Experts of a small language model.
Size: 9 layers, width 160, vocabulary 8192, 11.3M parameters.
Experts: 96 GELU neurons an expert, a sigmoid router, a shared expert of 192 neurons.
Below are experts of layer 3 (counted from 0) of a mixture-of-experts language model. Rows are named up (a neuron's input weights, with its number), down (a neuron's output weights, with its number) and show model dimensions 0-159. Each number is 500 + 50 x the weight over its row's rms, rounded and kept within 0 to 999. Numbers have three digits each.
Before each expert's rows: a language model's description of what the expert responds to; "comes before" lists some tokens at least twice as common just after its tokens as in all text. This comes from a sample of Wikipedia text that the model never trained on. Tokens count by the router's weight.

# expert 31
It responds to: Single digits 4–9 inside years, vote counts and statistics, mostly in tables like 42,735, 1975, 5,756.
comes before: " |", "8", "7", "9", "6", "5"
up2:444506545519486533524478526483480535551487485441488582510538538593512542508436475475524482529468408543553480496574567513443493580379559442413594507603424435384500582497430468539439513484476435458509530462459478483470490504542479634387475491421462549574416558458530527526470490512549444476436475508417511495580577548590572530517579432510419522466513537518505466518484529519444513399562560509589451501524492537558536537548505502520544501462480476522423433442437541477542502544478605
down2:460499548481471589473535473496552507493529484514536498506382507369515488567474485476448552471482613439529368416426454498518477438526569517476482468532543499534520391475486569413498539479571434485552522522501502495582497543491438418517526431479558467417477458481528503498561577452499486542459575471534541479476487457465529504537505617506494531479495456637460490458525463457556459569485471539510583436527411460417588543496463503667452480545500538500473438481507564532500591417492548
up3:459503514504611477532494475506519539497516537460574545401521498427452452491492536536481485477464463455545485519491528420471561595530455472512527490510581617548501495516528514638573553444447513366482577467449411550553506479418451529514534520521542487536488475536369526476501546562582517511530476460479483549544560577476496503567558440531554490497478548484536546431540457600468538528508439496607639507494525457551416538409490474549500459369454474469447501510468445462405469501553542
down3:566590525520546428528509505552511531409472551522441524499505566483423555391600551530504346480551476499391454527541471532448440437514472557479598516475499484560543493548413652483533428459564458456520518525536395557469506536439432561524405483554523565490492523531452431504467503510533485372488391595485441488501557559467465496416516541461467580513483479505487539556481512467554477467434556510529511455544457466488498562500517503559512507473476556423536465544440485472481505457560437
up4:483476493439492520428456436486541582481509531500592460465475466567418470477539535488501474496512624580465473547529401553568527494510543497517477509458524578469574416498418463547458524531495486514617468565555468612376459482501536589457518509528527428501476539544500479496504475432412556558529525495529525455413331439509647482518480480553480458522493458507511496531506564517510519522526472527509505431526441487569352472530484510471473485569510570457513416507538496587453531471464403
down4:581484527533513496552407451525565444578474472567454536482501549477640547522473525552527507510465501512523292476422564428416479473527517463488527542546473472470441497523600504498540448572398465525464556432498515389519570478533537460526594502527517538464494441450558483481462518563530467456468599546526477572622497492495406503521422541479482469545468558435494465482498499481535557516512412500511441539478509503456537449516560497467535427455550398455477535479454503406488538589541538
up5:552540483546456463491396542475408563561464487446598440574498490560517448489476463467530513505468503418453485438492556522460390503465506426590428488532523498495533619576472497502500525541571495474416441523505566460592535424457554547510523524541494426509449402473518486512467502517478544609492541473441477473391464537550540491530484457483583381420441466462595508577504485586536457533541514489503448463350431552539570531500490542527470549440510552521563555502539524459571449539494477
down5:519383535448463521555490422537491466508476510601498496525621446473456457579525557515624497490501454488496448482475516477544499541481511539514431534535589427540435493530505585427482448520498490476466603578442450434512525532516506555410499492416393536438591511449535543482463498472532507412480475529459442537563568410553518534567567526511468577536545506492452405495526601501412495486417538540455513523459459490490516512539503541380552522381381493553483519500522481524431551553490541
up6:447478547609440581496467558534582441560657576477561485450466464491504512543494562495515499542492490589554494463478519499597413505441395560538514500499506483513577525486525469463541424538444483499553495453480487501474504410463587489593580446578448555470487505509498482517463444468509449396468488508469578586499556600442453535438447537480520500574468522452485470513512460496433482517463498456604506441508478411507466352558534521464456439532557473518453533504435549562547472443586444
down6:474505410380478432476666507492388459599437504478526500462526494533458476418500480453578515416474559356497472480578545494464549475455513515418557493503460464502515489459483581580467589500551581493501467539528561475463479536441511494462442463454553428571549524495478443566522498555484531536566559463567539501515529503518490421516559529499550543438533451486531558495478513431512503565641440497479512456502446462501470577468589450542459451547481442456501434558455420532491551594524520
up7:504443523521460539467490594520530473603443523494484421532482449480446457495575611431510510539560444488499498520513520424479445469587462565535433512441529435597524475545579454435518472498498459570562560516520483442518529501511506391578548501490451529532405521388539463516471481465489464539500492495478449530544676622525497546437474521429497575511512458470542505509514405552478462552527463405465534394504407476551508451538572498567415487462516458554525468496545503556505516401558556
down7:447507476550444394495665503469403549481448560548541576472519408537431490476541419566563491473546577485541393446517459488419551443460539507445507515576494517450448530464472565545572529449606529506465412553448607592498454493444471588409501534508499475450493511525525465498424386556530550477547499481538515524523547516452506413471554503519532548474479485474449531477461523500551485474602482554438500479490595454443523517408517505529460448548485506541471530567471436509421562545533483

# expert 26
It responds to: Single digits 1, 2 and 3 inside years, scores, formulas, ISBNs and coordinates, like 2-011, 17-3-6, O_{2}, P-1-2N.
comes before: "0", "9", "8", "5", "4", " |"
up2:517482414493584481571568442571443520504542538511491513491494485428531462452497513471572539434495457475491501468478505499616472487425459557424528481584550453549502514431531432641513446496457527588478534574419450508473534546542463603484472530521544394569453498623477550473504579505454585534462500529557533498471513566453469449584485550455509542491524530495480595516554443498468502525478458489454428570511516525455454470455538382518503599493456480463419520430527423444529451611401457
down2:470461449439420439477536558636568605438472504396542464445586489499411473505459462430497490473497478452465569448539492494495467461515519582502478570438492477607565525496462465543467427437529524433439506393507556513496431527486457520500416507496450622546467428500493512489499480594486416375543428580446458477480485522491465491540492512500469540544571501649579490517481568466616455558539523531511469544498503489479504498524478462518558495481461601442491509530527534494554522592562476
up3:539499528509605475493501469459458511470481448557552501571599482615471546544541574520474500459382444505515495483485487545457510435521587412491519541546435501406459479505555523544532537511515529412506433556480542464492474527458497486572467505508526446565492569520524552497456506441468521519431501471438541553399462435494544469477579468374616459545486572455431531559502549492571505566399474597454471502522431544482477634520456486369510539459549420562514476499479481417475517522472590
down3:513575523559488539594378430433527498507493538561518458478459501542460562678543573484568479537528453557509385479526464485516485494416570390570449429493445601513441452525566516457433547537477440472548529551553514497559533519569518498523576379482513512434519540425462452428511475488462583577463540464472432389507543490499488574494483479476498464430491543483504592518442540486420512523500569460466527491463441547503435488509458536481511568498408558532547478531517477598485476467497527
up4:431540528426496532422486455528536426580478646449574511469491494523501541589472475432551477485575532421576481525523493515506469489522541505524644537503467400527477409455529409596534517501500498415525429481544541563536581560455471515519537460494465456550462537467523469513497489546574464458478502481449420495518520502492430551432548558533557529465540482477597511471453490577473536423541389446435506489498469541508542507497524378596516536447468417477418511416493436483540533596500581
down4:431429511558560516565548481545478536395458471468470515566462321551413508494473513464455559478521528495502394434538614527496461498467523449428450450589546488495523509495406536466556477502464530510454497514432531400556475469547544541464531546550537409477449473463560522478478477505469518600531518515503466456477525541528553531521508586568484601509444437524388512513461464471496451502523571515610481538424493526390462494511444474473514502582462491671529479481529509526512589506538486
up5:470521439535513496479437613495593481601492529542495426497506542444458527538465416548435585461457455477442468388462487565402565583545530508488522433494477451596472493504490490468507501468503515488573477516468448526496493492490490458529522559594513540517462539539395458506595622454482559393495529481563533502553385500503456563452493439580546486538501526458477529497468429465500498407543485432543614531521536422456501475552583529514538444576486380518501517450557461525479539440551408
down5:567506542379489491566548359576518499479479475469452545491503431652606539452496524454507536448497483561487353583479482449657508421513505515459456564529532516408563592461501499472486488459438552451452527497461490496458458519539620475529414458525481442498535536573467569536450487532428489491532517516518490563520500490526504470493477490556548582545426481413543521542535452472421538486477519493502468497382503508484421496525510511530483547507549440418538508477428502420449507504577520
up6:631506461470398483409478488440493513557538532560521416530414495498391550490523472522402513585440455564485510537398487483494549455468510459455489472367461521529459526572459543404489516427446545579484518581479455525485473456437605469513535532489499438464452584525489538513536560450547498435524521478510494489455430488553443463547411531529543529439568516464545560430476482437459601522474502521543581448586502463536430484539522573527496417467468490482558590618549491520477523540531522
down6:469453560498542499504543486612516564510492515473508561454446511537629572450434541471435545532446509449404400435489601508559528457401524533520527567512513533541538439452502409444448421448509582524437462535460581471573476521536477464407466379474531536501566459551454477546529519539521514569471565515513457578514469424515469537477533581493479453489496473509555460460575491539482550461484469450560464430523497514452499495422512465503618585499620437448485442497446411530531515429570505
up7:517504528520588573480523529525603539540559425532590480448475517444497480431477440552430519484496433433472484405524569553600459504482486491530492504575564471546475532463477564468529497528445500533525502439443419532516468427492475442474453463564410489564440494492423523537548508517476478515445550455483515402514478510461397511502651559532479509543567438576427470458523412496460536455494604465619456466519534428548599463511457474523465476425540481550454500406483495631499559439492468
down7:512510414369369485518580452569500450456435534486484544528625459629527566503554492336515538549480566482443451492439518487469508477473535431407502501475554460496502526493528470565560521447492553482443528499537496532446481472424533500462480461475545506532533449487479471515509502489463481487587479492599562525563462543445545569533508514494513471478500460554587429482533584501529524525529405535526501464474522578499461591487603478569454529432413478415471480492472499403460588565576453

# expert 8
It responds to: Row-ending pipe tokens in results tables, and nouns like season, War, Cup, Division, Total, election; plus mid-word pieces like ag, ap (viaggio, Spaghetti).
comes before: "|", " |\n", ":", "|---|---|---|---|---|---|\n", "|---|---|---|\n", "|---|---|---|---"
up4:457522507490506509522502545606523439556534447452535434505644489478523520469537467584596527463496555501489483486551500499501466539574528465511529460475481497509497514432355482515416402558551493464475544473510516433445528483469437546574429481505499555586599548609493502486525556542515552456424525425475505523504506433552457561430415429530541537515461593467442500456433499527523564489430543516611405487524451597427464583502437534437461482462557481485471457537598488440494430471416477
down4:461482620557557589511436544500386514530434489527459370434641532502449480524497508542569489484520489373508401485529493419514564466460460461460523503544433524473480543480563474540529501485500533535381466457501553505508516465616545496545563543543513564482462516540436509325491473500474473561540508499470516472551552440483468577577429479468529432498472491507427429492486450489554472518505564455486483426486514463513520481537525478514455509585588519567562571483504505429491574467512603
up5:475513465511512489472477496510519453502520483479489451383650446418487465519465426583566506447547542506493512570423446529536538570563510484504616480519438533570538494485487484422467476539457556535567386585366399584524505469494468533455563542447682422547489502486491504538465503523520470482447465499484448535592483527515514494495522389477404452426519559528550532481501473458570483441491489510564507548577559555435527498484580506469456508421473536503483460483428453501515541491577494
down5:470448455505448554501510508587500599486544434383402432465468550646549498534541466439540427457423498541501569446463502455441462529560486506425464472481495440501466533480570594478466514540399410544550484487483566555479491480500462499457520533555532437529501554510470460525477437457564526532500533486538515531465503487487514570624491522505563503498509524497599433415408469449555489464546499565496486493516580432392582586453525504554389527502469531533571519582420457468586546538514469
up6:511510432614590548507540547475493562508520503540565515584417505513493488507350472436443483474454507545513471437539552508491558499425493538556394557494471509509479429484406495542569572443454525515566500431594510464564464467420415476605537365560439480486468450615524563435563482483514518559565571527456452492526438492457526474461523499531573466550457484549542510498435467570554610551543483464459436495535536495453518496458417531473433480521506525470463513542497430489452559510405495
down6:548480513517529490500473488502476469495604558495419465464516527559437533479443452635468446484492570411523386515453436423525448452418508405422567459505509500471474507551543534386504518508451661485471538462522445486509434469484499591488612552499509544543471537523451462492501519564499524518457480474544482464505597494497587473560462490529478437489534581453443490448509415491428533472443559597509546515605537590559566439535508530554491434474473473497554569439558452490589517453471460
up7:451500535512528524472562363447448453528424468556532395585524558470402454459395488503584513587443541531482545471498491513544289413572448503547442527530489516507542518558509482464565485513480498512472513556509552513467475570527510511515504478556426461506487555486593483550455602435551487557525515476538477487541490536495496468518495597585446501486481450515454441542601500492510440527509456501462427532520505455592493400490478523532540483467534479479468430471556479615452451425397490
down7:539561575426487468538446540490458511467468534569587453456434519570447417512498504463526518399497602546498558575525423497502584491416581572598477603396471474479448517509505416470548531519463516503527501482540560527469352381436552482421434554517547525581552562484448524525548547481537471480535491436516431492532553418584540475534475550562480441452514430481551495549415461462418530468511464450533537443450508473505551553506459488566578518535484516448470556467562447516479524531481455
up8:580510574439548431499458686492526540532556544466412524493463498438535551502553508402536441503511480472577490539538522482471480533409471563470492466474520523483585450488492459454458561453565477440540450493516432478473421408547433523588440530584562495462502439535467523495550460486509462442459506568547559485517522486462459571562468444507516470527482459448602486415514526436520620523542507495539499563519502535444463474584518563445444439632490501483465549471505518390555438526605473
down8:529539519440578469612440510468457502498504474422566525372534505512471471454585409540460514567432570392516469489470511465509514443481486488564530553517533519548532466497458511391595504511584488514532504417495474484526575575586577514557490444532511490545485534475539469431450535498460556527537451462507420573550492531487548421522435495441452519540542439559601433525506445567578500428470535458637498415539585472486516505460514447474506511467450442440490483453598453392509483455461562
up9:495528481574477505522507393430505420507470519475543505524540496468540583436480491497550502402556478508534474454570531472533395596462484491476480526444506538589426455508520461418491460547458565438462496531449505420419455531447547494451587509493560538502507464572514572533392565534419486538486518459656439496527535538537539445509471369446463430516501532485473437450592557426527488591437585441451447534476457488563480521495516549498533547515521533470578585556575501448518499553404501
down9:577509424540556477461568529541503431378509426502484509539521425528480503511534521443510593543502412475408422457464516426526565474415556457502503519492463516577482497479517520520469466524463473494503463542566519569525456549530432420554434594585430544481596514523432426444463501486490507451486450571590537590534454473461464481447574566522454542483446470426502564493581520553465517491505498598545544501459400461473415556477630464545435548498535501562531444503532548487616528473525429